From a checkpoint of a small mixture-of-experts model trained on Wikipedia.
Training: a variant of Muon for the experts, 651M tokens, 4966 steps.
Below are experts of layer 5 (counted from 0) of a mixture-of-experts language model. Rows are named router (the router's row for the expert), gate (a neuron's input weights, with its number), up (a neuron's input weights, with its number), down (a neuron's output weights, with its number) and show model dimensions 256-319. Each number is 128 + 24 x the weight over its row's rms, rounded and kept within 0 to 255. Numbers have three digits each.
After each expert's rows: "gets" lists some tokens that make up at least twice as much of what it gets as of all text; "raises" lists some tokens whose logits its average output raises strongly, later layers aside. This comes from a sample of Wikipedia text that the model never trained on. Tokens count by the router's weight.

# expert 11
router:103129130128150118147159121118135137137150139095109130075107114123110145150118092091069128158131103097168091176138125122160177115144102092141087113143088120089149118122162083101106175130147124
gate0:081169082112131135148101120148116129157139120144122106138125109136113133165104161119169120124181125148129122104145126118127144112113160119119159115157182114130115134100100164146160136108131128
up0:111115144091129112145152168082149181163151137114146152176116174113146122115139119137126107148151139147086109124103125109127109161184175168165148097122166091152172123095122079085098107149088090
down0:160129153126160127112136145152099143135128167126136119145161135110109113131149132141104147135127084135120155142113150135140168121152115149162112075098126131127124119122172150079091146148150160
gets: "ot", "t", "ad", "as", "ut", "ak"
raises: "o", "i", "y", "ic", "a", "c"

# expert 8
router:134114175114150070130134111096112127165135132158090123158124133128084150151164085076095106166106120102155115145146121141122137112104097092163125160130116139147109117111140122136133169130176089
gate0:096107151104114146103110159137124140114128135153146156125151114124130144111107095135123140136129149108146143119130095137120142151094153168088138105124132135098135130095094130111149137121130125
up0:140140110153111112124131122117164085125133159095112122165136152161139142113152100137146153106127110136142163102118146161170144146122127136138135133113122132099130137136145094125139110162124145
down0:146120117109118102125117131096173109128138167119119148109131096123126111131075145151145139147105124113131139127162105090072158131089116121148123114153150140090149109119109126142173141086099145
gets: "i", "p", " a", "st", " p", " r"
raises: "ad", "ar", "i", "ot", "an", "os"

# expert 6
router:138137110116143124137150150092124127141132132098126072125126117089136117165141128094095114138107095106139125154138124151071140099160156167146100141151129102093139104115135112135142153137157130
gate0:113112143158082140108157137127169123130125174092146134091103125149151138104105164144107094090115104147145112110157137100140098078124119148154114138146131135069179083108143122157181158148158137
up0:111141134123147125146147135131115126112121105110137133129147123146148099079107127073116106146123137111102131123085108158133142095117127125119118093132104115079131098122158113124122116181149112
down0:119153157119163151065128106139106118150149073162095108076139088100104121115153104086093113099143104120143155138167145136124138115148090100098125111110135138139139064146145128143094145121123125
gets: " 0", "7", "1", "9", "6", "3"
raises: "th", "–", ".", "7", "6"

# expert 15
router:119132141115161104137132150117105187133179165118145129136136120145093122139122111138124111097144110121119144119150114139129155116163102144132122133102109130083115122091122108143112128095158147
gate0:120135110127142166105137135175124079154129103093101126138134091161144121135157133131166102170140180135139107124129117163120100126134151144113105174156115130137157071109127190167108125178119111
up0:096154119108170174151108099107096101124078134139086126187125113153094128161146100117160093123131146165151111122129121168098150134151147154098148152124105108138102128120119093149147172125136139
down0:116131109129093128096116165145103141119151097116116139141132121152122129090126084140105111102091134182112154147177134146159134103100145060124104112139111154162149117104139139128141124111140138
gets: "ar", "v", "g", "or", "and", "av"
raises: "ing", "en", "a"

# expert 10
router:144113149100173127125106140083127126154120131128125063116108135098078158152126118146125084114135104076136094128137130122087124122125116152179145111139092149148130105117158076153124177117168073
gate0:106161117165123136150163139125156124131113069144114101159128159140107156117133114164138183149133087151130134135162107128136118113098100122116136128140147150131095097109127106111143118121094122
up0:136101131093123113110111153149098094149102137138108113102140122152122098102117086112151129137123114108136119158135160128111139126109152122111144123149144172134178132118178133089132076166133096
down0:141125125135104141106152148122123137168122082163110131120119168110120125129144151103132143099113117158092155098109125139150147169142117120123115133135127167172140097140100125123145100178128144
gets: "–", " (", "-", "d", "ur", "am"
raises: "l", "m", "c", "b", "p", "or"

# expert 23
router:118124125106149127104080093120134134137132159111141133086103145128157160150188089144127142164144120123172099093165118122135141079121136163143094117134100156112126111097141128121160120111130112
gate0:132167083119177105097110060110164120105148152143101103107145124157116147138134120147122160140132107133121111116173099100113118146120090193133105148122122130170136077150102142092092130078113126
up0:114103161146115096123131130116164118121118156079108109104088163110119159078158113110142123137093146160106127119110148121084162125123136116090108132145111143124155103105151133134143125163129116
down0:095097134140088159179164137129074132092101116082125116170114095116131148116100111098126113132158116157107156105134161084153092133109161112105129133113115111127097172131135156121153108124172120
gets: "y", "er", "le", "re", "o", "e"
raises: "z", "h", "e", "b"